{"experts_per_token": 1, "d_expert": 224, "activation": "swiglu", "lr_router": 0.000554, "tie_embeddings": "early"}
Below are experts of layer 2 (counted from 0) of a mixture-of-experts language model. Rows are named router (the router's row for the expert), gate (a neuron's input weights, with its number), up (a neuron's input weights, with its number), down (a neuron's output weights, with its number) and show model dimensions 0-127. Each number is 128 + 24 x the weight over its row's rms, rounded and kept within 0 to 255. Numbers have three digits each.
After each expert's rows: a language model's description of what the expert responds to; "gets" lists some tokens that make up at least twice as much of what it gets as of all text. This comes from a sample of Wikipedia text that the model never trained on. Tokens count by the router's weight.

# expert 3
router:168144126129127116101135113175109111127132096158101104179090151105125175161161145114121140134156111096128131135154132087131150119119150162113130124129157156113174157105163128134143158162111134132085139092079159180160088070124118127138088121155135122116140160142124118120127135088150141114181126118129127120165154107144156089108133144159160110127168141145112125155122106110129110150143
gate2:147151143137107135175166152155091118121116085110144141134141087136117153138161180095143167137148149165153129092130103149115125147105172159123132110106106117136180136088146140099105118127125128136121134179108166125057098125158132107171142150126153129134182112141089126142158135152126094149101105159138106137106118106116131141126166156133156129158129117146149143148103092114156116136147
up2:084086141124143106121138148131148088129110130109157120097165140109153081134106084148126103113109114140139117140138156105171171138145072135146092113135107117114080126146069125150173121151137148123116127099139101128156139120131162125154168132125100144126080103147151122117142132117134149085134129075112158097129157101140086138142100074152120130129126141137133135136177152149126145086110
down2:139143112140112135156110099123082116130080138146150110156078115118064152133128103102137141113174120137139077128092139120137158103161153146123121126133122114127111153181092123145118160143102140140146104103122125101162136150144156136125081159169138108113112084119142128085145145148093134116152139120136113137115151147112134141080144112125103165116102075156141152165105142098078138162128
gate3:140149151100168115123138148107086111140139163132096081080109154134125128156125138111127160128147112121124132143107120124168108089087114105134140076177140138144144137168132131113132125141129100125094131125143147123159108148143118110132115158140112115129094098152181170100171154127145118044111102146178152103132121128146137114117139148122109107104136139107108085143101124180148154095123
up3:151153155120113124147104129104144120130154108166122121159094099147133159113089151105148109126156139143152108149128146188147122148119136093112118158062079158121073141069124147136133149096092143117127157136125143178062141122141102154121100099117120157145146167111107162135102121120084132169129128086128104127133137129117122118147128122132159144132124128150140093106150118093114101147155
down3:143138182126159141117119132139141152129146104098140138147141102125110106129105135136154113150117102197145117131127138120119126142169152135160158108092148068110152130105157168169121134120123131138151141160141115135093146166202136124122152109187107182140146107119169157134150138139127111124154139104110147148144139093138140138121132101135176096143136190136137129150161115146101110102109
gate4:153138141134125136152121107163144121133102122115088095167142150157149158080107130126136126134143136119122119165156121126188133131140147115107168143173108164150151074118144128111121150135105103149093145147139153104170128142161088122092138107131174160086115101143162155103115143147114169110143142144113121142124146123073120122103095140139077072112103162158150127115141123134136096157136
up4:139137064157128140144127126083120133095118129166131124121161130136151122111104128108135110098154137200154162162159118156098131169102156124119150093125163136085091104116150169131126138133156134174161135152152142107114107156088146110163124117139130159108131154139104143120151119153101101097117130124086157183154132173142099146131135149117155122105145142133112157104132150093154148133114
down4:134139142102120151124172107128166146115107114092105147107166114114149087088121148179111172135156100150139123128163108115139102128171122112179103166123150162131124132131122141142140105122105108110148124117119190137135116104155129107127140168150165112161124151174141141092129136151112146124099118127100086131103128141171135142136175126125130148103142159094115119112114096156123141180189
gate5:139102125114129138113120099091122099106138076144118130136110148110116131163140126104144188142061106126086138127119141143118141160154151136104094111101071116153102163148128091154089114188131147141079093087174160122141105134126151143098127157150109128130133142097084111154152141120146141136146143127107116136128131137116129126112124124132125116087131168121129090142196129133163116140144
up5:114102175132121109146105147154098145127120149166153146129145161113107133112095122137135174170140136133170146165128141122139124105090147140118131117123140138115111155159170140150131172176127105079172178153107125119119175102142115135068132145104119129098101155091138123158143113109138147101156154148158143120089114128113136093149159141122162117133162108162136081136134099138134080118132
down5:103130141156104160130091133161135110104114151162110101155113108170123123163143143109104096102064105154107138106164126167145111147182177151171149163123105175146143122139131119115138159147119125097133087154110102106092086102124102137154150119113141117149113106092130121100163126179145093126133115119111139157118152109162112119145105115125123176140157099153134124141111137125133093119154
gate6:150110101145142122156087180139099159168155116112135124147177138124130100115133082102096151135116107142145119152159108097110090136108138143127106090153134101117159146095142133177136124119137136152149136154091113126139086105156146136110115152132094110152151150108145111119152133101140140109158147094137115126110155114139145154122108156150117191086179157143104136188137143095116134115086
up6:123139094154111152151124136104086155122090146101137134116095121129091130087109130124102109112113148133127064150104107137147114156120086107093090134164140128108185114118128104140089131132109132147111158127130164129159136190183143140120197173136115165093158108119174111132136145151148127137163126149125131155122113137127132118096169129129148158115124121142135129129175113158114108127141
down6:102137141120117117078141109121131158127141094112144119101118142096143104187153129136116104131117124142119153136138143099112180117115110136173164151127127135132120168140163080119185104134135139120107137138126114155129137117119130109092149124094163104136144132171122134089151198150119134139133056141119094139157116163111097107147124086172162111144141105169135137141151171159120117134132
Description: Mid-word letter pieces. Short letter pieces inside a word, often right after an initial capital or piece, in names and rare words: P-ar-ishes, sol-ar, Shirodk-ar.
gets: "ar", "in", "r", "an", "it", "at"

# expert 1
router:161159143142088156100104109156112123122144084177146135148123135098094144131147157143120144159184109147093153187136113106136125108091119159116153092099122138140120141112116154095094128182115161125079132112115147174114097126125139132167135085140097113127099139123112145120159108126130144127146144181120101104168123151127134087121108124156151099136123090135118088152134119139142111169125
gate3:137175070135149141084104154153135108113061132138119100091131121170097110147145173152157144155100120144084118144108149142106120118163070126124124116127134122104156116110124149155096124137135134120136125182123114120137098128130088124126162130113097102112124123130124114185113128137138105143105150144105111160103137145165122116115136162127066138107177104109126115174129110151097105152137
up3:111178115114142146111115113148144100134116125100120142184123100097151117136123115132126154072141183120115145126109115109159129075124142142099132145122109114121057091099109125151116149141125167123099142139182110111100102094145095161201195124107127124121146117146107120096122118141122126088112142133123120105127161122137101134118154105129130158106109110087145112130142131159157132154118
down3:159117134106123099127141127132153117159183105109132155147114119186144159130089117107114120139143119146161127124125121102152144149129097151114161071138093078140133129149140084115103121107101143151136118127123090164163101130152126114124108094135122151142113121150104130141116105148121174143088098135117132144111147150144142165138132126104167168149170143120197094074136126075141115119101
gate4:133123138177154156146144099091104144122120095145104114105154121112147139140139164103093089142123138129102129141120093098136156128092113162079113116130137108135086163146129082072156154121125159134148126164112156134155116137137119092141117109129094099151109110110150123116152148088095141112157154148104139150143158129073141095139129126114133068131094101110120107136135102107113110103065
up4:121146167139132126066109099133148128131108144075144139114134128093159159152087136137130126136119116140157149130128147131097117098157064126102090111136160116112116160132139085126111106159132140113112171125134109147159051160108122104142138132118134098129108140118101128182089102097171084140136127110131136091138155121120169131134143118087128103124106110098144114109120179107117123150107
down4:100131097147148125122122134114126115176155143143169107113107136108153132162110126076111119083116119120147094134166104178130112161120133137179116126116045152122160099126114103122108139106123154123071114124148120117129113074127150107127139126143122138058110128136145090146127150166124129136127131131133101118151110158135092123083132178106120163136121117168115144158154153136113132160134
gate5:124133119137112157121158165144155144111120127128099137103109101130138117130095074126134082135122137123133138167129120130174144151132110112135135154093111087121139102140155107102150129093132109130097140136142128188125143120143132157120140131138144144149132076143114103098095104169053167087140180154148085152137151122171171119106132124121136111139068135121098140143139094096127160125106
up5:137109091125125136100132098126160082107134144092129115116101129098130121141103115071141149129109132148120110133150133089118094129146159142105122137182141147092110147121082131176123133125101140106125147101111143090136125119173112122083157097141126079108156175108150153115093081110162110113119125125118144105087102124132108132122122169153142144127165140128114109121136128209120113172127
down5:134105130130115128133168134133126135167111103109103125122097150104103142096143116133126138127139153128122169167127117163099158180116114098151120139084100107115141123088159150120131115163136140162122086116174084161092109108111134120112185149131135147209111162174114116126152091134104118092161123134165085160110107118125146103131122141139132114129083117118155125124134116106082108131111
gate6:134140132139143128116142122113177138090154127143130108148137124128095131095130097170148149099148118068125092137112104124119173153108153171131146136102144135114131160118102117100093087129118107156110130149111132179116137075148105149134115146108097133121156144120113164175161117141118140136125135171109101157178134099148169136140112145142137104157130135082144093081124078143153102165115
up6:157153099087139135133108089108154150086134173146140134132118139108138118121128132155118161130140152107157155077134125153147120145081142123133181100148102107134097142089114166106125162082119120115134140129119186157124087125152095067127122123121164118109112161136125126122185174144124086174083127102111152132121123121126145139135138112125116127079174137111118133113124098145109123110129
down6:129155138119167132122172146090176137110174168097105124144133096124139111092137146109108088100120137111135123107126150105111127126122130147132150170140117126083159143123139123076126158148153155115174140099137148123132132148129107171121158133117163124160090113176135158099147103096139177146135096122122147096110192111099164108153125140117110096144125085103132148160155122112130095151118
gate7:117118160116136127104108093097132145136129122097109128149131083107188087122159127145132123155154134130154150122161154139139140109118153176073151053126112130113180134132088112117123116118152159100121083111174123116129105083133159115120109105137134159120115095131149125144138150128135137107138142155135113119131134098142111164103148113177167177109130114114121134087171154160140102142139
up7:120096145127134101126113140101143134169120184093143119124149183132078125127092144112130121127123099120106156160099142125094191170141096148169117170150133128148169114144108136151126148162134194116099126129082106102115128141127115115116119126133144118115147125147139150113138132084094126133117147165111137133107153161112130113161120151143099138125090122098157117100050113142135110113118
down7:159133110150138123108126137114109104113123170102098139155105108134120134105124130098132144114102149120141150175144137165134124152128182123109090117192137117137104107078150148138086105114120147145100104134119147168152145100145106139128085131096105138169133113127136102125141097105125183128123092130143156146100116123084185133121127112086106116146156102154100176160102101093115164154124
Description: Consonant-cluster word pieces. Mid-word consonant pieces like th, st, nd, k, ch, often in German names and ordinal suffixes: Mittelstädt, Spelthorne, seventh, 2nd.
gets: "th", "k", "st", "ch", "nd", "ast"

# expert 17
router:167130155108146156093102130136063113122092122124137127145119121135077140101135137170108125132119157144106111109124130116119132119103142168132154108110152130116126138086138149113091134178100122081084146090074093126135094119138132162154134078131116141108116136100101175126151164088131148129158142146145101134145126144114141109113164152168132086105136128142117136184114124140164115165112
gate3:193107142187108162162140156139121097138136164141149109164138192095102152135116132131111141117132166147106142133128148110085123110167125126131110116121148159110094145146140148143161108121114133112139180142140094098128115091151108115144145119156091110119124167128145154122110110099140127130143135116141123088129156158150133104124138075153107087102155151152107164135110097182154123131156
up3:174087145147083151090124167129130121150155127160130126150159225115141138153120112155092122093136152154126137112156135103120088102170136126093126108106120144116117138151157141138191129166090105120115201127125115102126121143155105103143128108141109098105131141153128170126082107109148126145118132147141103142142145124122143098142145096146115118094149132120105157117147147136136117109128
down3:105138132105146137146112194150114123149126154109122099069080105162168111127131088111139105159136121093184133120127091155120127163111132138106143184160132116163152115144104128113128084137102124142105136141155108103152128102100091112141124146153134146133147133136152072103117147145129140137109120146159091152126116094144170095142155164137134105127128135144145196119104125145127166131125
gate4:146133153126113130128168137147127145149152143097107127187142114096121137117110189144122118162108090164136124112129157148104135149115157144160091161118141136085149104116145151134126143132086155151100137132162088142169114100120150176109140120152084133091078141109137136127112171088102079139162139174162093116090123125126106110127144133148136133144129107157152101136122125140106120162100
up4:172146162120129093129157146154132123088110138116082167115152159129168093126064142132175128127127128127147140086154108189127143126122113128109125157103177145072129119141119126149161125133119138114157130116138116127129119160107153168117132137117148108120077114137121152111164138131159095097112149126153154121114165083136105109158110153150119114139169138142107112140097170118103151153166
down4:096156149137139128129144109104157114146166117114130139122086101139157171144132117148164126100095135111126113159175098173105134143103109140167134140060119112145150123127149153115154160135115126141131128146180085096132142181123152143107128154170118140145093159134097151102103155098140120145129107139095090126115093147103140137142154110139167125115107102068128168114131115134117154143166
gate5:133146096113125160136133144129101133107126135096151161128137105112139155124121144157123152107111110132133106154084130184098143114111142158119145096118197156101149165147098133165162110130117186136135119133119118172119150109121118107168105144184150149121134115142102128159126150105102149081102113156136134137112172136131147108138154136144161105106163094147117128137155177139197114114115
up5:156154117100098152156095139134118138157099170060135107134129171096106145137098159119112116140167145134145113106126150113143123159135097127165139145148142089103104105107122117177123096135096124125130119116095156144124127080172135095112118142121142117139149167184105115107148135136124138112170108117131102131102132155086148117180148120116163100117152106100132097112100151115159171130102
down5:150138091119129100132150117111159110105136080135136150126162145110154117144112110156166141108146153125099117144158147123102151155136100137079105111176157143119092114142088100139137054137111117115126105120129148109156128132129090144134124137094122129133150112098118094128116094146068156117138125155150136118134106119117129123175099158169126165138164097143184113100086103089115164121140
gate6:150112144160122092126083086121104105134136119124132089159156154154099135100148129138145130128105132146102177130101112132109197115111161155152115186118130114121151117135096126150127126091110123128095141155135114143141107154138107146186138171110147131169116115113120112140153104155128120120154114101154094094159136113133135130154136087121102160130178161154139165099169097135112113139173
up6:121104154111115170113119145088136138172147135126086125118152138107151111176082111116134155129156118158118116138114150174154143139138121122151132125140156142079145168131160156120140129097144078177108176136116130103144159091155141117127133120113124137128121171116124118148137129159133072158111153180095129164130136101141161130114114150093118136132130141115123109088151149133127075193129
down6:118105118113110183138107159092117123061137116144144128126094116147148102087130155155164117142134119103129125092171141124142165072173139105165113152129124122127122117144137117131154161122122144100137154159140120167157148117147091136158127101128151118108109124129160114116138084136150125161144113118133060105155133106082147132132115091094093170099140110110098119140134116093131106140084
gate7:124121157123088121091133110134130123114178120113098147131135133128088140079123114113132137125101133139115160134139116154128179123149105163147151130125150134099158141153158148137126100113133165052091161158096083144091139150120114174142180167111075158138098113122139147159176114147107135141207126133129152129111145150146128119119115111131126107107133137129148134149155127115121094136109
up7:114131080170140105117142107129127154137139122152113095066119130137144131145173149099153098128119122091129114174127114127121170190108139113089132138114158077079120126124121123141127086122152091132123152159133136092134164139112108139167133142119133151096106154130146129164123147153117171069119117097126144115145191091123115082124141165130134155127120133152144097117121122104156140132145
down7:120126160151112165120120115138123126159089122106114114134095114114170126113126138167115148142108094138167106092075133148139138117163154109155121120100131090120140130156093123185125189153163118139132105107124134151108122183177123148120167135155156162122124158179146100083116157128099127115149139142148137126129087115098129145077133113144147122122153126143087137149131169140097104147118
Description: Name-internal syllables. Middle syllables of French and other European names and words, plus Grand, French, Winter, such as Al-ain, Urs-ula, Li-è-ge.
gets: "ter", "ie", "ine", "ain", "re", "el"

# expert 21
router:151162119115125150088119116144134129115118098165114119124092139109119128131176187186107103148111124151100109140156152151124091099097127140108148114128119154130143126128121150108089101150115156138103100091094121135113110085135088097145151101159154167117105129097105133085136139126120133133139130144139117111156172092135154095108133116127120087139095126135127087176138109143123141207115
gate2:139124125098124158134165151138127160151111093100137124150114144150161054074128162121117143140115138127148153169107123137134135135125138134091135135104120111078117168146140129135151092134140110145155147131132121141119067110135110137125114143124129142132143147118159153143116117147150124124157142132084164120153137157095188132073120159124069126135106144076119150121104103086140168177117
up2:153125168089125159149136143181131161107113114150076087145134138129142112103110189098120142149110137178142155154090124148107153137129134111114154168094107100127167173142114119111152124130176093118129117118151108126106075135139119117122119142133131110143145113088127123144122114105149111093165178151090142123151120151103183128124137162102103124156137116096124097140110122095132153147105
down2:124124117141101121173139116080126128134121150130132149102137110139116118145106122124126128125189132086161077070149172154114090124145126124117134123164124177110120113157128145116110135149111154159121109119103135130126070131112141130132133140118148134147139170118159140167134117084122148120140138152129154111107157138141131124090107070144181121177125151125121118135142152178152100194091
gate3:128115145097127167149121119118123124096140104153099104099118117139116149133086195150104130154150102110102113113092144142096150084138107133162135105162163143166123171149117183165116127157137084112124157145139110143134145103130153104097170121130151142120174059146146112112124135124145177147100128115157149136160139140142134098105117107143141128151143147130151098173097110124115137165127
up3:127139099180160102080137143122107158131113125116162152151112107128138131136145114097166110155081127136145137163119143118147091167113120125099103134140101121039140120113127116081118092122138184136101139148101128114134147125098093120150132113114092118140097160112120127127147107146133067139149138125097074099116106111108139124150164158151129153133112123166159141088143141139154117110116
down3:096158121128104105157136145124123082134169093177157147132104110128087090134119125116130138129126125116178176149108126102108126143110167109146162150108114102126106108065093159147146166147140111091124101133148102138095085150201172138100159112123114120106141149130132127113112112122123109114126130096185117102135147147158104125147118116162102108105123110108113147121123122147140118084151
gate4:162127129138148111121116092142121116116158112103128112143143127145197086100123106120140123128156178108134178116117141116120124118141102077080128107091088098125127140129138122120076099135127154132121140149095159075132095179156154102117103120094113079136094090153128117120122128141129137116107174091124149130154109116106132122153162142113117119152136135150112097154121081139073123143129
up4:089114130132095120089134120120120102076074116137090138135158152173134078126152129152179122140095118148143093157128101130138121142085139140144129128102108125143109131119116168138142138128107131129139138140097139129103168082118151117111128175162133162097136162149151126137158106094090109085176128129135164116121103161116072137121132125146123079134112146130149152089128152120168130090141
down4:181118118130130152114115124115127153101112107133135104106128178143157130094102155128167137140158132146153142118092121146167138120131133118136144157112121157167134135123125136106132187072131145121138131121076115143088135122127090103137143173169155134105086134098148144129137094126163123156141132119126157154100140167151123121095100143147126119113162189155159124075168079147126136111157
gate5:128109101164124140097129091110149125121113154090117151094105081133118141113101095099108144191125146121124152136107143119141140131109107112114159118130135132122107123106135177123091150108115106175151137179189095130155154180103133130126097120128115169139122110145137160145136131094137107129154135184122137130078136161122080134123142129122140164125156077173159140113105146160123135121114
up5:112135086089139157107115115116126145075132092125137090152140156100161177155112128119142134147126102136103112147134137157144167138130133164118172145074161146132098122120134148111135140134090103167140116124111076161148146138154145092124138144111111141146112138119140178093155124106141092112145120129126103146119060162100090113110151112118168118122079137107144123134126115127099143164173
down5:091094111149153174153130126123155121122099187073136106135116131142165141144165135131119177132123126112131086151151140162148079146140141129118120070124119127108126102104143130118105146108141123124094058155164111105087138148104121109126137119141130155132115129136127122129134146132108126127097077114108144150118127169135163093144113152164116145137117106124149093093142132183115168091093
gate6:150104148098118095108138086144179131104108130127125128118094174093087145139178119183128132109140147137129166135107144108154153090182150147138087096136120131119126112120175162127135134155144124134101133110165087128131112113123107144128133181098141145161160143116107129105137090143095099106103117093132123120174165110136119175141093156138142113149153154125134150151112094161108119140115
up6:109134101093082116150112115112140132124127108124125137120080122136093118106184141114159097113125072133096125146129139156159151115160136122140108106124122110083114142119104144130110086148136168112125083080133071131129086127129105141159138145143143129145150096148110100096112171132096129116125138125102127131134155087158111145100104154141155138132132113123111132174136107142034132137113
down6:132145128138107092110169100106153158109151125098105082141089082099099120160146110102147134105112149127140110106151103133136147146151134079114119127162115173152110124130102118096056098134090105100140111117092115143160138121119122140140088119158126154116115108132123130146115172112070128128132151117115134075100133159066132157145120136131120181142106166131133115120134115133102108101141
Description: Capital or hyphen word starts. Word starts with a capital or hyphen piece after line breaks, quotes or parentheses, or within compounds: semi-p(residential), mid-M(arch), St(ar Trek).
gets: "M", "S", "D", "C", "P", "L"

# expert 20
router:183130126122128162110086145136137148141109078148103127137080138116132165163128138181153107143119158135091151156126147091131120082124129125114160141124167134163122117095144118113098113121154138095108113109085108099140097125156115114154158113182129136126113167117146170098144099120125147143133134139135113118135130118102136086094141128115159052147117119125126123192136104141139159153140
gate3:120115134139078113132089093146142126174120106152162158132125112175122140159124112146118153127120132148130117106133107110082156103138141079147106146085114115123087130127099121116153147115150112134130113125140178162132117131172108158107143089150088129095160141158103148116137156103101133120178121114164202126158130120168156097128117137133171119153108093123162142145112152136128169127119
up3:153105191155106136110126085090123129085133131141154148140108150150136114129128125163121119154159116122120141111118106112106138130140130134139079139089107157114112194144120125141152117121128094141181093125158160140133098169165105132141106127089093128114164155096120157094147162108114132148149153095116178084162112148131121057129139146124106145151111117103167128114109128127114125126140
down3:097121140144151171156124133144118135116153152086138089171106129114101141131128103149152139159138174137118117105084120138116174142156143157120118109187115117123139120092143135164075099123085192142144139101122130126128129105109096174115113132152107140132111122119143120170128085157136136136116110127143136106083131127091145113166083151110136109122181145112145161153156088117146139110146
gate4:144127142135150070137134173154131158144107081149088147103132128127148113108151139104102132151120129116110107135148131124169155124130150138123107138139150128188101148135130118105157107112139147122134153088086154127131122142170142160092142097191103096134178132122107149096138088139104134093162127118126092174176112095151134134135155141165104137130126165120106155151170150126112133160139
up4:132153116140120115148143110126096119110117119132098170135132141164146154105102086163129129125128118110120152125115102128137114180126134100104125161138180125123064111132156122161153126126138167091103127176120122139115130150119125129141120152121158148098086119134121120090095151120151112123124150124103115159084170131091165125146099101160119135110116188148146105111160131156147143141042
down4:124117155109094142117139119136164134076130103129096106179124110138099143129167070131141171103108109148134132122134090151138083119139129188110097093131160130138157150140167106171104075129132146119161163112121168134087151140126146135121086158128156160154134116148121127167115109113139126157102157106142093123127156157141085111146100128146140121136120097130109111158111127149122116114172
gate5:141099143106118134122128128185165172114150130146092116121122138142108095115109125146130132140109156099090135158140127117096119084146176110138174131127145110143108124067158122165159112160153111084129129149134115085089114126140126124152157101159124169133130112121142121104123133131135188112132152118110116120170137148159144132128126086123111084147116178085149154170098155139145097148105
up5:105123175165112137124129150131145087128111160136153130123112104124089147134136183116172108135134118153147125157115102157138137164128123141116136151099127119086109154125161090095112143141129157159157129182130131155156116103135142171106115173139094141144174103142135086110108148120138106131159104163140159113122106144077152126152141140107134083119081090124107132098100114132111148180102
down5:148112160125129119139119116128147135182146167123120124124129127127118126125098103135152144178062152108092114089171166134102096101125159114106143117109105171138132108139163114141123110137140142115108110066143146118153113151110100146127146148128148144127099093163150141106094128118100101099176124138100134161134123107166155143128105121129171074136141146079139136181084128135114117150145
gate6:116087145131142105132114160145141082149137139139091123138124127098114152136140156132150145121142180154091114149136152121127129103100177089111135113126170057123111114094102186143107115127168160094135131129190150115159105096149113130120141082139140092142111127118117142138135137127111091138153132198150108128095123155121132142124095136137108131122106119154073146136117113164126113130099
up6:178123098080108114148077155131168098128133108149149146135136174127125132149088099132112147116144118159099097100103122151123130125150156136152118135137136122147128135099145106130102157120136129129169096117140165104151096134139123139136120082124161135114122159092146139111164115097087126126113113115168111132147149099120110173146138164163096111164121088135136140142084072154194126117147
down6:106151107112110154128109180102115125132134138145135111093151138115151137125111123135088129156154088079120110100083173140122130121130119153146114140173144140164086153116125101133101053110170124095157154107149168149139124142147117133147105118107139154133135142102136079080119092144153133153152129082137120144167097139101108136115136122120095140132157143081130132088129140137132172116094
gate7:099140122161117141151152127113109158099127115135138113143164159143124109151139139110111128126126138157136136161140161090127160133103120165094091176120194142089094155123158142132108158095166138140142076143066130128103088129144121137114176157093125141118164124100139166108129113135120082166139156143100132141152131172095123093085127109111116128144122129125159124113142097102145142147107
up7:130146131161097149156084122147113112152123147120129130128097105139157092160141130178138141136137133130138097127113107131067124111144133095141152123120111074150174095158122158106088108148146141110121117163121082111159136118119097122132082153111143076126119151111122128124136117134116111097090146121124178121126129106132101134143133149184099128151155188156114167159142087128088096114131
down7:169168126140141121122118157150156116117164128108125108145130167138109143120119109087124199124096106128134091146137103128148129093110122088138131132078147131136142116093152086101151108116126132130111145117126157145082148094125151144156106149131101112072082153105131113143164124147143108140136090113153137103151106127154169155150120114114157144134170078130189145090129154112102154123135
Description: Word-final syllables. Closing syllables of place names, surnames and technical words, such as Lindsay, Cayman, Newcastle, Peshawar, chemical, ceftriaxone.
gets: "e", "ay", "le", "ial", "y", "um"

# expert 31
router:150115105123127199082095150162083132120128118119101130165132155145107172138133125185125152136156102157100143163115127116169110096085184129141123137103126149142132147088146138139133092139121144119140135086075157141143097108123099098167132099149123116138119163132138151091138119112118120146168152131147102097170120130140108111109132138169128122110152146166131098132149113155142148157111
gate2:117143112085152171085100105118141153096141103155106120101159154141102124147145135133103157127129106142113135103120098127115139123094139167137117140124137130169154107146119176110139143107066152189133166141107134104129096142138105104128134084159131144160079202144133138106134094102119109129156131144145169163156114109109116122113119129156070126145110148110129100129169120133117137151129
up2:114159089113161134115127133089131104113143064149102133121154142114159143151165155111095160149136112141121117111127111107100095166113126148151146136124117119132113128153135127102131119092103114134157133133136102075113106144120128126144110107128091120158140202138141128141158104135137154097188125153117173112136138089101105140153064135143072093151094116105132127127112122122174140094125
down2:152150131137118129147091094117125124132147106136152161102139155073143154131161137123167112147138099168057134084131113118090087095140098127111156115100124120154099129124114105169156131093120142131096154136128134124164123112101156067108144110127134145102108189097124122130136126139144148138108141128122140123132104172131132123121141118081070124157120132137147163138120153144140107191151
gate3:119146141134115158150118148131072122108152168103106124137138113151135131133127149174105124098148109131137151133096149107086099136082157138164150117081080113114109151132111131106186123110124130113139148153132071135121130135129103156171129091111155114133134113189115150112122103099162092177093126160144086124093124141129121168101120115111161123133129121159114163144111157145111108155103
up3:130106137155115139151129106118139120155138168135131137084083121166153149141136134109113100141174111103126141137147153113125138100106099122102117105135162136113123112102173135084139138148137133095101149078107128160162132187159104072106161123094102127142150107152088139137137103081152142128130102105136152146130118083104111167159136108105158134128108074122134098114124112184155126135152
down3:093105150157136125112144134139110120103109194118133115131198163202142125101084154160108120110144105148130173109155137165120129129093152136127098134129159145128112134098098151084147142142125110119122121103141148135101146095116089136144158154107165112170133140139082158130129156138135078149130124133112150148105153146142137149096133168168133098145144124140140134136119077132095137124120
gate4:159106132080191125096168170122097136138130136181108135109081167134132120088125116148158167141165143150142108107122122131123132145151104112114123151093119114134127143096106169135126115156159140177135134076133148108139145141184105172141113130156152119121085128156072133121164105136131127153133091133143161148117125145110128123157144113119164147116144162116117121120122137173157125098114
up4:141166125100093133098125110121159088142124109118132080147154125167155155114150173135153138143109081108142147093134139102115071121110120136121112108124136133127176070175168112158096135110073096078108123142152127144124140162142151104135113124134124105135129112133134148109091156116133135161089134130118106093119121141123133139079125118175124096173089134118098118146146114094126147156126
down4:115137134170102128136131123108140148152081106128144116152162129134131107153135118147125124137104162093131100115122152137102120093177062131119149139125179139164143112118136096137089156147139099144150099063152167162083113108111162146126146148115144133134120138098107173110163124136141059139152113141121136137122129102142112090152109128139139104089110161105163111106158099118141099103112
gate5:107172120129175133136127127128133181141096075125100124095160131132066131113152116136114114185101130105089168118124134130103153145149119170130135160125123155146109146154119106167131152063122140128124147134132100167166130152064138128132140133130081112119125139104107119125166124124145145129133131100156116088144123139181096106151134129120137109128133129123111118084089138083099117150132
up5:135123104151129107103147099121122099140116159100133130138111124098138148114119156155143168074106105138141153117120142176128093110123173101180139105095106128104148120133101159119131132139117182133132148129184123114128160125112125132084127133137167135117117119106138128083132117142159155132096076159106151121139108090134115158129116147114114154124167152099077076136182137136105141122074
down5:102139145095127147125148094129157146111102112092125137097110113101091167136120098132092169108122137112161153125122121120137100101105119101108093095101105103093151118115140154139106128125104119123108128120158142100090130124147179156113118096105110140135128117143136114102058124091109119130109128102107127137148132104125167073115155154139130071133129101099119105096061147156136154119179
gate6:127137084145143126119103121156143160114157135119131132137098168081149172127149142157141106173144120117132155186131150089146104095145125133130128159119170140158096143125146106140107117135094163127150081108109126118116123115097150152133145137114108147138178124166175130162107112098107092090125139124127088166149097169171150164129146120122136090153146128076096152108135124106124109120141
up6:118119163122172095134101123097091161121104128138143128170132119118154121136159140123121116124175147160184136113126093104113126148094108138110105079118144157098140127140132147165125125120150146141107139107154136119092106125113149099119129146154145142150116105102135136113070168133205118137148207098161106125121163121114156109144137133137109165132111127146154150115106144183116134110116
down6:168117135126150160098128150147169140126131100117088133100168149126075165128161150124127081133144118125087120179145137144124089159089109157155098093115138102133162122127117095116156095147114165109149121088144131116153148137133098134091126140135154088138101109100079153157100122138097122127133103120117123128169082101126105147141169114152110154088130130142104140105126165158101136136145
Description: Vowel-i word pieces. Pieces like i, id, ic, iv, ian inside names and words, often Slavic, French or Latinate: Dav-id, Ivanov-ic, Trois-Riv-i-ères, Act-iv-ism.
gets: "i", "g", "id", "ian", "o", "ion"